config.toml
n_experts = 32
d_expert = 160
balance_loss = 0.00896
router_bias = true
init_std_router = 0.0152
rope_fraction = 1.0
init_std_o = 0.00888
weight_decay = 0.054
lr_head = 0.00646
decay_shape = "linear"
final_lr_fraction = 0.0
doc_mask = true
train_tokens = 554900000
dataset = "wikipedia_en"
Below are experts of layer 10 (counted from 0) of a mixture-of-experts language model. Rows are named router (the router's row for the expert), down (a neuron's output weights, with its number) and show model dimensions 0-223. Each number is 128 + 24 x the weight over its row's rms, rounded and kept within 0 to 255. Numbers have three digits each.
Before each expert's rows: "comes before" lists some tokens at least twice as common just after its tokens as in all text. This comes from a sample of Wikipedia text that the model never trained on. Tokens count by the router's weight.

# expert 14
comes before: "\n\n", " The", "\n", " He", "0", " In"
router:129144168146118110145088151142097107130144096084134127144120075149104149121154123123157153089138191092114110113106095134112075106135117154162144102144145132107102099129207095153071111172126145102120120128136115113117141116123133166138150149133123152147159122116180129117148158115141139135093151118143140120124155128121087131120127117117130137168109113158138102136129146143182152078150124098131118123082100148146137129152138154126109071151136093112157099097113087112109139150101100121137122122131125136162107131112128185145123071110141152110120113120118121088134123133144139160121155141145162128164145155180145145147155092110132133068146161093117158113131142143127096151117
down0:104073141132100123121118119071147153083128109152102127143136090138174087180122146108134152163096161133156148117104128099119175130136137109102161100135073136119114164170127132093137129136152127149126118150116151180111085152099170104158118133116110178100174117134136151091103158130139135122154100115108122124113147116101094156159121113121136168137102117088119118119126119157151145127113121144134152093084139163088165120131138145108105165104114126125093138146106066144131094149065137138127092146121079164140124100143089126101118136130121120092153151097122132141126130116141157192118132097136082136123142155117088150133123151141127114141085129122135136118110137128111114130121
down1:128105076109100127150115140101118144131138082144095127083120119101085118109130134107119164122153114112110142135104119123196162124177094111122101125109133095101077100157163127083127185129164137117107089130122117133120086127127112084143172135146139132107135119113181116132073107134142094130132116104117107126145159138108158111115099109169124147068092071155146101150110084180121128121108138154126148113181152141148120115104127113149130172090129159138121096117099086152107118126142134128137130118112165134146121140118145102118140140154136159156130154141144160130102157130095139077111104112158105154110141131129098088141121126122093151137128134119092142161127135138104152144159
down2:136110118128132135145083126126142164103168129136149116146128133112090117124148147122130134113123125134129149108128085139122138135127076116095105097172114122100130117154100154099144101152159108103131142116099138115130139117129139107134098121122116128152115172090149105123133118105090183159116132119133146154170149125143093166132114050128092105096148147145101064176090125162134173111130136200099142124141139124083090192158146132131136121114149185151148150109136149152127096100157118107133156109168151154134147133120096144090144136104164119139110087124134113106111142128116137124167179164134131115099139115136108156114116111122140089105172105098088104102114148121117126148108
down3:177129152125127094136121117155167067112081124152123081107102111138113164108125112118146129108117154118165137091104155110154138127139145153102073121121096121150105141176112098172118127097125134160161127175117116090114140163142125143132122097104129135163097123156137124141169116106114161123175156169140087151124137131157086141116101142087104098151125134123164133126098153081151169136136149095126089151166157126126107163131126130111158110128145118151140131124092131099091095149146101136130137125108109113171129075095120134149071143143118156115133152156124149125135121190114124128159118152143145078130125117121175147124147163128129116147113089134116149140138134158138158165102

# expert 26
comes before: ",", ".", "\n", " | ", " (", " and"
router:137149142144121119159150108117124108141142164166156098175141145143119143121144075115106136111117110092156154081117118094161112136101132116135108099152145088111131123141130113159115094133144118094119106082118134166128110118083157121133122125141105114125112132065153162175104097155066151192121126135115105101128108125145145116121133133117097137134150097147155129093133134099126107166118155133125111175080097140139123125157121123148109140164103126154075168102144185124099116165119120099130130117136091142160106142152124148116105093114092166170124126098144132110133150091151102100172097125177118113098132152153114086084147104108126101109134116159119107168106131143126140112130
down1:144111133161099124112152136102128165139107168120137162097063124143083146086119163115068148138134138175118135153107122138096116119074154132117138097112135144146077160128114127122157084141167101135097134138096174111123134136140143133157107136086136156138118135153122131087128138126090128107119128108155156111086153136110142116126143155151123109118137183152165102127119145145157145122165119118104136139140126151117175164113129141125118179096109137097113135169134078148137130160124113133099142140105131072127119116124146141161146137156114111149120131167131156145179117128116169106126122131109172133129076119157135124066158105145117169135180091150103144115157110147123153151131
down2:128142090149085099161132106137116104111151133120118102126101146121123162127114088145086099111187144150120145130101155150107133157123136123092105107109147100140150132131143159125158103121160102126137138100141158096147111140095138115133128112098141109167152107191116141139099152140077115136121124117142148130091100128151128114164100120115145124126098099124154099126139153144131117118114109182102135088143119157156085120098136142132134114197118179156115123115119120123125215119089081138138116078096137109162128150112139128099143137104106118119175091126141175175154111112163159129151116120154135119143140079127063154098116113143136151158126137110127128117121124137162092112119
down3:142111117134148144158119124116091156168162140143122116138183145133090130148120144150134131125124109143148141154166123174141158110135136130116129108133145083123108118146125133158125078089073107174130126111133151117140154130141081165149149119161132160148145151108098114108138138095106149144100155149083059119123129163084118143134120101144167145110101109106112129085123125152123096107091119122158160140066138173137126156117109125119126137112160174076171130104128089146137191092115168087105097144151131122118127127084120143099179120117180146123146147127124131152119136151160127124129146125184108138183138151132151112130112121143100142137120126138112125124151127140162126115162
down4:115093101142105072080154139148111134126135113118118113140132132194156111069115119100151124129146136090165119123170127135120135104131080137115119169152146062141086107073138151073135094114159101095106095111129136122143131156102138128122141114102156146087164132094157095142084113105120116126111126100153117130113108130162125128113106114117096163107124135097138136146130144123097123123101138107109142120134103141138107132120162089151083147124128147165149149163140126142118097122106130103102099175107097110127129127133118086168138148114081147122120142122097145098127124131124144172101156092067147109103113113144134139068109092159099122133162106161134097152143126155133106145137

# expert 24
comes before: "ing", " to", "s", "ed", " of", " the"
router:152174162079090116093140158132146120146121144144108093154126121137084142128140159111164125111123095090129128175133148114135121158110130132178118086137164175131139158134123127128081088077163094115108085166131138130169136104093095103143103099157130126142103092133162181124142116137127167120088133101091120107130161103121102120171107069089133143102129101124147102143123101147151136125094093098106142167136154118143116140170127131117132097150101124126126113137159116103093099139128133128134126112136114125109103125148160134159085118130117136088127165132138098138106116126168084125123136131070103137122129134124152100113133102113141114109137108097094149104143188132110159102112
down2:178064132146139158160146121150125129115156134113137101176102117133124117153122110119115127129125129173165131109168111160096122132133173156094121123133116119088110169109151136133111193155164118123105146085153158071116111100118148144102146131136160132117141109099135106143129074127138150111163172149127105179134082136153136079100129123118092124157115134130111119115141114169116099121119145122150144127150136151142102135111110128137133134132110091129141147127147108107131161133107146115137143174146141110137136094096120143111138188104172113113119147104160103123131149104110111159159101122167157131126118139123128071152143164080130108118164140084132160089140141050137132129148
down3:135134136150109121109120154162110139149133135129070142127131145119133132153124143083116117129118066152127125120132142126133188145122124121174149096125149108108147128134125138145087159145052107120092121109138130152137131130160135130148090078148100148096105156097151126097195126136174122176106161155122117152136130115094143121140106132136106150121121166107144155092130125123126073073111119132137108137134113179102131136092152125122106139140115137129130105075140130101117150155129116128101117146125163113156132136111123116149144139133110094113119136176192100143144099108093153112119093108119193094106157126139099127099177131122111140120095152142093129115165141135102188137103
down4:084080118151102137102152133108143114127101106095116135103105135124117150114156126131112089139071154108132108095119087105081132125129148105131140136123117116100133130132112166112102120109103164124132156128138129133125176144091188089106123106145160128127128147161121148078106157157137107160163153152130100163117118107159184141117115120138151111146121142117140098153191126123137143142118119124137143127082146153126122117135168083141090108095157148127116118122125171097128134172130110144107106135156118117159143140084095144129173152116097211096182160112119131138111101134128132142154087130122148156138175109130142144128155124082132140165155124154137119137143164120126142111079
down5:085143121150164143094113111116098153171140111125140140090153128136122097138111113133132114123147169102127177119104118145139127121114109126103130156113098157140123120122109062103163123112131113115115143129137123158123113165113190102116090128132119099139079124063125132097090106093119156163138068146106082158190136154116118137109160146114156124156158143101111131120106098114097130133162137128102147129139136106119110109153148099098114107101118140144167098146129172099092099106137117136104122121103138094152138131162098139125094104142154074140144151079114148112134136130139160117154136118136110119153113083117135115071092144106089158119117179127101124124113117101180131133117

# expert 10
comes before: ".", " in", " of", " and", " in the", " to"
router:170120123108153162136106116105126139117114165156119099178107110140127141102111188138126142092103075121107134172155108156133149110159107127133109102176131161133125161121118124129090095097118089106152076120079160132141100147097105160152082100098111122149107146104160152123155101175133142182097121110126120120130116146130092106153141116124115125109139119133144152167123133118148131148124133106105143143147129116130092104143111143115157147138120133118142166118143141126099092185182153144146159115148138120103095148126130148143077139113141134137098120106124077146094131143166102130135143127090131110109157091119112100137141121110133113108102174106073144178145119067112148153131
down11:138154160147146123136112142092094119129134119124124112120103127160125081122149118158146145123104112164130130104128145140157115108148119073125157152131057084126098141126196157088142077107085157162108125113189110153151148168125097136115158123148125103148122054081133122103146136119111105137146142083146150174143088096147135118115126116148093153156101110121123138153093145116158134122137093141156164126163137143149075119129100121133123132125134096150120138151148171125081117118134093108147104134117155157128102104155120148123106106111159156111118125149132142121085071129111146145140140145104137159131166134139147149153118152123115113131126116091123186116142108127129131176122
down12:111131098161121126099123155131086165111152102140137130125134124162116117084135141117112171071148155118174117129149146157155151129118128148146099103157127100125124112130111135139145120144123076117126154154133140097147134104153140152139071120143148129146157111073141089141152151114127130156139137189117127150089096108073119098113116102099149147114099088128117194165143134149169138119108076103173113139131148095162159159150147154116116100108194090126169123167128099139143136123142130103119103146120116160154097141105123100146130111110128131128143150145112130122100155182116125057143119134130098135112110121138130140098147176084148135120116133149094125157126104115129125120109
down13:120125145077163119109198136175103120134141114107111149161125129134085084157162131152148098154129159116139132111148136128173133177112090127097104147142152115131120143158107101096142127100116095168118127149084127132141097173114175165085108106133139092123107103127136104115138104139091143106131163128114124088109112150111126149136136130084142145113138118142135147130142097162122104135175122138119121097151120152114113136143140136071116169144125161120102128159116124104153180150124141086090103146166144122134106119135120135085099109121118135135090171127085146123142148195186137115154080119097147145150104109148146128110082145148099135123134107136142118103116102162141130110142
down14:102085160138102129125115131113140115076141113113151141132075122140127133131133074135112135176113129089134129150109101102093158149130123105141108143140114137126109144148127102101133140132160149085118112113102118141099196136092174115169082138147128164126106134146149103109177128101126119154162140114151139125114136147155156161092106098129139175123139147129126139119116141162122186184184195127087099143132153130076134140154134100105119168106169145092128104151129129149119100117121135134148163156118164139169153162168121134105122160147151145154121106137156173131130162131118117085154127141157123133114105107122094140120107135153143106139086127101119101125140130150141124166103

# expert 8
comes before: "ed", "ing", "s", "er", "ers", "ed by"
router:124121136112077146102110161137140150144105132121132135127109144151132131094129091118167098124088062178120143192129157121160153125144100139154133119146148108073122120145126120091158128097130169157125121101150130130132100196106106135120130123129129134096074127095145139072136115167115128088148152132119122160142149171178082120134118106096169136101143120167145106129112127136131162112103151145111143149151109144176126127148093096099129089175129132136116167160159063163140111149124124114117087098131151119176132161142138143129105118137144126109109130133132162156127154099115148130124132159106092125119126118116132149113126129132099107143124107124126127124105200150123150091117
down9:113112120146142154136118077096125137142147125128114108134145132155103116124140109135096144142117128144141129081112126110090150123149136130087165120107140139167078078164132127147122131123107139084178157121168127120098119136130080111131106156080112153133121162163128135139109108106152089157133146143129159141113149144118115108101140119149102160161116145127096121161182147117157144084156150131115137118123109146110088145135103124112141129139163159149107146124123127125133152122131132065133147135094134104073156126158148138096155139104137169173138133110128095055126110175106121079098128109146093123159112094117114135120125161070092125153166156165110125124102095103122138082092
down10:079165130142122121174113153158091130129125119147123100134127131116117137168139147094113171106128107110149124077117140140144157124117111120134130110107092122154100141148098166109098077166135145129083095094130130144140123138130101175118129119157152103109096071142098121135158137117077111138087131138084136150147166120113117075086142167126115116175135100153143120104087135149090111182141107117107130140081090075154124151114164128088163134128083131137082134135101113110161115152107123132126149118105123099119127137135113139139143088096125106125117164114148124112122155114111132131145129134062154136138155146174150145106129148128093087145160152113142110119093122149110104132103
down11:142152136088109120074137122134142138113143100149138154127145153126117129166170162137117169122107139162120121110129147097108148186142217141154145156115087092134150141122118173108098149141139126142146132098135095129101113103161157185143130097121155142144133134109168115133138115128129152130163154127114107146125142140109135159138122114123054140102099162165122139151111150080125140099121095157119104147132124127128115153117143176127089173137124139144135124105089093120138089138158107094126105119120111140131086119160162125160155121130139082103160141109133163108122143131094126101120130158088130107072117120143153105088166123144118103147067151129098136109146140114115160122149
down12:139126159144131139134123153139143149122122127100110134178075128140094150138107105096148143124114144103122128114128135132122127120113116143146154127112128134113080110118119122097152142113140099143125093142153134109147110164119119168165159119113075174154104099169133103115197116134153097166102115060128117137110108108146163118116147116126090162135158142156147107145085145104088158145123147155113155110110101105121116135079174113141110124122147162138121057122121142086111130119097148155114169111119083064100115091193108109133099146111102145137117111144152101147138117161143140154142111136126127154134093149152145105103139146153125153163115118161164136121143174104141141150157

# expert 5
comes before: "\n", "\n\n", " X", " \"", " Best", " V"
router:099112120173099128152132106076112129120133136142079136135144148137151108130110134117122146105137163154098129095139151090108098112149114165113129183135127078133119125125104116116149169062153127106144116141132139120147111147089150132134120096119146130129089150158143165120113183158087103145103124125135144113134157137087119169115109105142104123115096121146160121130122146123177112110104090150148171075120132141124144070163154115136131150132154110142096132131145133107110134145117119120092158133112116141189151164118140105117138129132149194153098174152140117127134127114189131156125129104186105141100112172159091099108090136141143118105118106122090136171132143133123113168134
down0:099112121129148149125129156124190152146105216074160108128123104132122125108128119109120123123182123109132127128134140204109101136149148130150095141101111121147092152134164119122136154119126120150131094073092107137102162159147152080140117169131122088126115087107139123148167092140124127150147083162140132123134118139120148166145131153134098159154133158132126124101107116157098085170156107119113132104122143137126120158126130150131159146132153108114118102141137121134131162127146120129094139141099148140141136120099068100096085114154094080139131150106161111138143122116099098127140142149157155134100129088120117135167144096102174140130124120100100133081145094125158139084102
down1:146119097143114162125125116104163138167111101107120118126097112098101125131120108131153128118099113106142082084135174158108125144142140166133163173129138120094119137119114165184094119101088162180129107128124116089154125109105124100106141113135120137130120157136153147151154120107127154131095122188083136122114147131102095155170127123144131143122129120126165128142126116121087145124105098126132109097108154118136139142104128137114108210111099100135146139133097179088162118167116109126115122129152156099157088158121124139125101114149115151126139137129160180137109095074143105145129104114163156119147054116134110157102153180126130158143091140132125172160154142124103132145152
down2:096153131155166163145133162144089129121137122182104116194120132123085093173127085125141121118146131093120109158131149109138120163117119127107091068152164184121152170141173121165097111135142121104096150149148134137122165133115137148150107145152119157129119092139128132141128126147130136137081107123143144085068157143101109102126109142102096162130125123081161124111190129120169148136102173161153131137145125144123127091182090122110152116198123110171138126118096124164136139117141104135128087125142132095165121113130108154113095145113126142073122127124155157151163121130106105115113146136138123158105165150126133137140135107115166146136138124142102117146151150133127116138118
down3:140146150095120129104127119137105135128110104143114101159155140115188121183156152147108120088063103106133130154138126114158164118148148138121115132149146155169147120103144153129147139095114122122127181137133105130152130111130112114132105097103057118124151133140109142128091123131182093122164100134124125143111157132146142173120155114148164170166152172140120173077123126145114146171105140129146147101121157148118106129106127112137128094145113104167183140136148104107156135110133137117154115147122117163123076140070100113123159091113119142137139078133112124123097166122165101156146128070132100162157114111123113121155124123117103140140116118110141098108136118127086114142192

# expert 17
comes before: "–", " | ", ", ", " |", ".", ","
router:165135160109140121145083120112208132109101143113099149161188110129123117159148133148135146155170140146100105117114120112147114204113121125169114109128146113112127121118163143097127130095146087096144135149133122111142105155143095151146139104142136072135111117140173132136126156164096117132118127142117163105135147150082120135134134114103134140142111132109127129128109110120135131105136066157109137143081180115107149110150130135101168169076071096140151155151140156165120132123121101110107147099158130099085088183134147155123136107092153138098145130135119145130134146077158148137123110140109153134130166116126120111129129098141155164124106141128096117178120127086117116160145
down1:143119130117150154088103130175132149113144130106123147103130159144147096158084082113161173078091147118142175104127128143111139132098128124102160121114096145142090149141168110109067113137137107167117163090107139128119082138116131126169135113109114144159119101164141123122166122107096145102118117128122100112132114127127163088096132141063109146163137116158105159128133117119148102160133136109115146152117103166125161136143140092145144136151123071101153130149141149087112145131104145160131123078114137115116123135130096138131134119134099102149151136093102072125090143132161152088138161094083145136132097143066114156144097067136116122143102134135159146162132119153137125136126
down2:146151137140142117107125093092126150156105163136118116128097110146147124108124124122159093119114090125113119108098103173121143123139134164143116117085158145127124081128130140132113133131118155100125158151133128118123168121152090132138123134121117138143129142112165137116084125099162153099127149126096145181139086140144104130145131106177088106100090125144102137125149134122076172149128128140130139085103138172106130145126109114127079150105136167138177115131130129147126116134098082131178123123075138100187094125168107137146126185115126123105123142109106155101070087120137142135152122150083154147084158143102164077148124158096154126141130125142109116183103130078146110147153
down3:123106121121122090127115128151096135158163122101124131127140161170135138100079152144170164146143110114132115139128112172152107083134150157135171107147130086138146134152143095106109146097146133105142126093159155112151111102091127102166119136091132104140152151137089138120135127165114134171110152085106143145107116116099115123120182120135137091116116095176105147119137113157140136177087112115110109126097163136123147127120127133148145147092069096129156133131064161132100158118129111149143151126151147151143126151178090146148117115108105147131158146146123071095118089126092123106143139082125124145150128169150178138127143137083142156125092133071131171128107106136113135121147
down4:139151124139141154149150093100142149123145159104107138135150128101146129141150080126126127091088103132077135127125109149112124118161121093126105135139110149062139157118108090066132131124129161115090136139168099175126141169139158131130120115128156147083083124130150155141147132142131104144114095142125126145089095156140090106131152184093101114117128094130126160127102132101152084107109130087122186159127118148098143150144118137144113165130128150109131106125159196089132119086107126125136106090139127185070143154135120127148119132065114121108114126128155097143138108113108108096155110113166127131128102149122136119105130165123152122126064144119150113117129136120151151124171

# expert 27
comes before: " | ", " |", ".", ")", " (", "% | "
router:125109109139091107129092123131145135117114166094160103128104095114135113153127145154147126156158146144105174149111141091108141154127139106140107149121148113101061165107163150095102117130118128116118134151120111075093144136118108161165115145167108136127110096135125154163143143158088151128117141100150120129175092108130132146098077098133114119173136134164145139141123081104103150101084102133116117170118145109097150100131126128138159122082113131134133103165101132119132153128148139120095144130148148101091131165083116087116133110128139106133132161131117176128131144114126151139117144130121156202142121176149136129131084091116173145171107121102094146155100175147121096170111
down2:087132108144129083083094140152110145122130103158104122135082146108120119105170155130097136142144159177097143127126102102132140118105108133163154087107155186091088140136116132138108163131091145125096115126160117139097141141131117143120178114147148124098118113113124130066136136110107152135165153123104122115152116147074090126128128136127093165132153123091157119153149096126104177153099137138144096154152171099140154096128104103130069128148132141166150152129137109140106150101136157125127105098123122111123125169146134137157123124158105130119129118131123164134095153154145168155131117168116144107059089128191133116112103129133138137110120118140078101127107113082134160134154
down3:125114179133142113130126103153127099130134140130186108116120111103137111137173139177101151121125085134088124117158093152138117146154133101104079139075113103150184103097145093144098108140140134141149104124150113141138119073170078147126127131145136138112124122120141130088098101067061125107131139112116149116147103127118099170186129099162125122124171128118106133114138135126125157123143145159124102129133132114109088160155106134103117125165113125137183167141148110105134127152142163107125154117160143165128190148192097101132154113154139140115150134158131102152133098146089131118120159129123149113163126096130129093111100102122132127144107118136127136096172108146147098106129
down4:160120165110121142138125145136139142136160131085113126096125131144150148120128137124084110104149138148110139154113120096135142102132160121139134137123133095125142107110129149146130119169156161136128102113126175120154084165112167130134171129119167103103119113144120099097152139133142090131144132145093111136127095082171199168147138065151096103137083146140073112088110114128136124103084106083099114137106119123102158130129159111130146135125138128149115115128109127160125086133108139152142154097131158109107142135126158173140132166055133105160108112200161090142169130166099132113103158163151145085102115106131147135168150114133113145107121131128131120084135146151150146133133
down5:098150107105119141125129115124142097120095128137146131105096111159131078120147114169142137159083119116157129107156141120129080171124087108132114185129143101144128166144116136134119159159137102084161100110129076218116125162099130122145118119116119101099076123165129119144115080108121163129120105101139146126119152148165133149120111102141114065121103155106084132132145124135080129144113181126109144153155127113104153123110177150130123151151109090135090155099149124135107130154152128105123163132106085149141121102167124094112141122103113120109116174114139138078122112120135178151144115177103147134097141139142127154128151131113123118128093127158105126109138128108152098093117

# expert 29
comes before: "1", "2", "|", "| ", "The", "=="
router:092128135139137144107077092168130144109158152129169151143127116113136109093136155151145116106113158101135103115122138167149117135138088090127169172125100111159133126120113104087141079128106143122125117104151107133120121110143137055171130085159106119096118134132170113143142114126098143115152138125132128137187100090072133171133126104127198134131167130163123110109128148101116122139154091117113096113093129169137138123133155150198114113094107127123157089096143101154135131166112126092172076118154118121136121125152167129112132128121156149108126159119149137128138118122137115163109129127069109124135094122149153143178141147111141120109159115106111115124131097159124094092120
down0:124117098111148122136106134125150138142133127125149134070149140119156139103140160147117126141145144170150191111149147109108171129117129145130110153177127104133136147137106144105174120135145157104137105103121163150147138188131145182140122164149109090143137148101145141103135125147143126123174104084162126099098119082122148144110178081167107131110140142155197107159099142148076174138131160150134116151124175130186091111137123134086113154097139100129141138115156141131143150162110148135116093122124131115145114119112144063126146126123092149142139126154107172160107094115126155092106129112112124165131142141154100153133145092113107121152096145102149134154159118101144104123124
down1:114139085110103171087115133133145118127118156103154180095099187097069102103132125128102107100084125141102152107132114100137145101174106149106150094127107126150141163137129139149120136150138113127188101109152168136136116165090147118166126158131138192107150168133104104076155151066119109123135135103114124125126154158137105131131133114153084140155124148133130148103141119116130138143142104128110108128150131138145156139104099160122143127145177135135138129102084166108118151179111114109152153122168142171121124179127144157133139131108095089133118126157161139142123151138122157141107113107120159134131078128128082133167147143164085158126142103124163103133143114135111101150117
down2:104124127113119121164128122112096153116117143124082104140123135135169149124111096171102120084195115159087118078123156107142092149092124160149156166167146123144162135149176125151103131122178142120143137101131151193120163100093137100135140114106111114084070149157139106131131167122145164167102121110095108096131100118125154116142119135149112144153121154159135134149096118137139103135111129140148158121094119091102128113122143134150119133158144195153111139082111129117126131122132107148143158125118149140133106169145131129097077090126105088132124165120130096118122114108103136147121110125126149128118103165187106088161127125136142124162150132135179132096113141082156146116117
down3:122149155134131117126170129120108154158086101138122153136125124141135117114126152131126171104136142157122104168165089160113097121126169142133170128174127157163144117139140144118162096132157140113119130138134128105149142100111153146176133051146139101117102173120119111157104074120120163120127158120109128051139094097096133088109151119092119153083136124124111075108131128109149137162138134134150153112093105078117107139180135168143120128167110127102110115140140103107154095157082107146142086170146133159131117135109147124101089140131113133116095130143118143107117124095144079106096156126139143156149107144139097130161122137131070154108138121112135141124120155123160145161097

# expert 9
comes before: "1", "2", "0", "3", "4", "6"
router:117147139149102101120118122089087146112128147155148112145131106111130131097130132106154126091140141156134141138132090183124144118135086096127096154112118099125112156123154114103123094157109127135148090104166139122149168127115106087133127119119105141154091121196095121144149110118146169134159109138138105136156090073106103154150169129146170104118139131167120126089153100117147099175115105107119108139097190152146163107142140140153150093112095109109168090098100079138060131137121139110138091104121122082146146162130128118127108088088142144135106121089126118158130150107122137149098154158124144147149088087147170134115128139133122140097104091096129122117103109126129102121134
down1:128122114159088126147120136139149111103113139097134173157106122102115106090164097117139184162129134116117155095140151134157163160157124153125185144100122116147143136120139131145137120118139162102089080079168100156139137133188119139143125153148088123152119146118129177107125083139109130138133075120131105147131110103152162139130113176125124158162128137129138064148148115116153079135138138113156115109110127113085143144101130125139134150183142126126168128099112109133140136102142119161090099137139128156130102113149123141124122097121084152094117140163146083135117104110147124110164131127107169144113135137136083103116161116159196180116152138132160145135151134138077112127138
down2:128134187158143106126104150112100145125129143142130147133106083158134121086103163134168101180130115133152134134135220113096125188111143114111104123164145132103174152128157114119183112115139101159120119167142140123120136115096149167139119136141153088122103150132134125129090164114157134075105121131149183122133115090127116105105096146121114140133123150155149143122108128134107177121118159117189093162119124165161170129136124117126148120149169130154122161100126130127142165128144147158128091126080125136132100112105164112107104136174125137145110111083138096122180155139141137141156155138118120114140146109116141118132140110104145133148115160160128107119129127138116153085181
down3:143125129119138136119149109173089135138142137124142164156141141118142089102147152120092091132108120113141126117125187129107137135097160122179098126089147113133136133144110127127141139130075149112137165122132128143137091146090165121189104103157102118082117140097115074094089107105104143139152169096147090142109165110148108098124124141131098125132113158120136068100106157117086100129174132155108107118145119102074143152101114128115129126114095146137128124061124107156108140092133126166130126135128092138111080165103148085111156096123115126104140133093119129161117152118112155144130125126138122120128149106045132147129119095131105126092160094117160136118135089127160113113126
down4:131136124114157109131119084088133163133114186138075133127126122144119090068160144112113128127119130090127110138128166120085120146136141119110140135130097130137151176125136119143135108124115104096108155132114117144104181132127149115147105145157090148095161096136084129164114125158114119160130126116137144131130122086108145125113124109079161095151079126117142078124139082078117097176106128082122128094103107137097114146121122115151148114118113131079164127157103118109101101151125136139135122115136128151114110113109102153135087140070167126194138078123139133111102125105142117160146153124135097170096127116095174150110187141120131125079095121103159159117131132122116110128120

# expert 12
comes before: "-", "| ", "- ", "|", "- B", "- P"
router:123110132129097123103135089092082152137139135136092130130146130110120131139156184160092117091124116120123146099094106114103157126144120115155137140117141140125139168158126134110119115124158092106167109103153124114121147135132165141152162146145128098143169132134070120131178121163082125086099141113080115162123154131098077126160151113124137162143107118115112083110105100140106111124141119115149104112147132160123140120155101129132155110131135130109169134098179109120122082090138111146098125131155096194107098097119156128114124117116105174147138176141144156163097116112114095118129156134092155085136104079117147137117135064106155142189087121121132128145127124152125126095145
down32:104122175103138153155150143135139102135136156110152113155121140115157095082121111154148111103149134164148135150124114139132128156098164142139107062145127138104138137137119134128126111142103083207128165144172111125168131151157109108147145121114079174139096105127144133123123110110115165164120145164107133132133146128173083162136129127154133128136121153129138089106117129103079156148087141131120145126132145122115114128101120091114146153152117152103108123116126138113163109106119112110170156127083115158136087187121143141127134109113146150132153144166106180114148126145163109172101070159144128073183138103166097139138095118126127105095160115123100121102142138090111135141148
down33:146198095151144095141129113157128151090146093159152098175157136118124170104138132084131101149143128122134117158156140137139117126127138115129155137145171113106150156152160092157134121154132141164118132132144104144144118187124138150130157117124146124072165195139196170123154140124098128146102130158104091115186118104157156154130092120132129138137161161130102119103139170139135139166135114126120119131111151132126146112119127122160124096140113104142109128154149150108151149103162108147106128170111121145102166098110111179105160143151118138137138129115166121138099126147075119107122134089161103119145141109149134157118138120137112182107092145167139114094142136157175116142096
down34:155157135132140101104106121137130209165143114150155129162106123112141134151109157103128089155125157165173146119112110066097108154149104147147101163102129084094133137102061126155141134092102109136100091106109126162128152145155097118132115174144160124097149103141130130127103129135131112115116131133144137123118165115085146119161162154133158130162158160154138111140149148132163121097089113124117094131127130123129118158133151178109161099142182149133166131145152124174127141123144154117102125136167168123129100140150111121155157110149102177155138086123136089100110116163134158110121118131111093097185144081103117119140121109152125127117119115108142129133100152108129115090113
down35:117173104097092172141101100118120143131137126128104118146112138128133152103133142120158110112104114095145131136103126157122105076128098139131093131127098098109168111149099145129142126105161144108147129115157138148139091078147188135097115128083104107142172157114122139143131097121124113153116136052110150104133096079119119109131089114085162104148149116155100137107092132122168148108157158124116128125155117128112119085143113123097129146116113151145123110124142093090110142122146112092105151119155083135133111150105148102116104094125118066147117101162104148130141099081147128081152126102147077134096156169079162102105120123160141120080146121148100127114105138128163096125130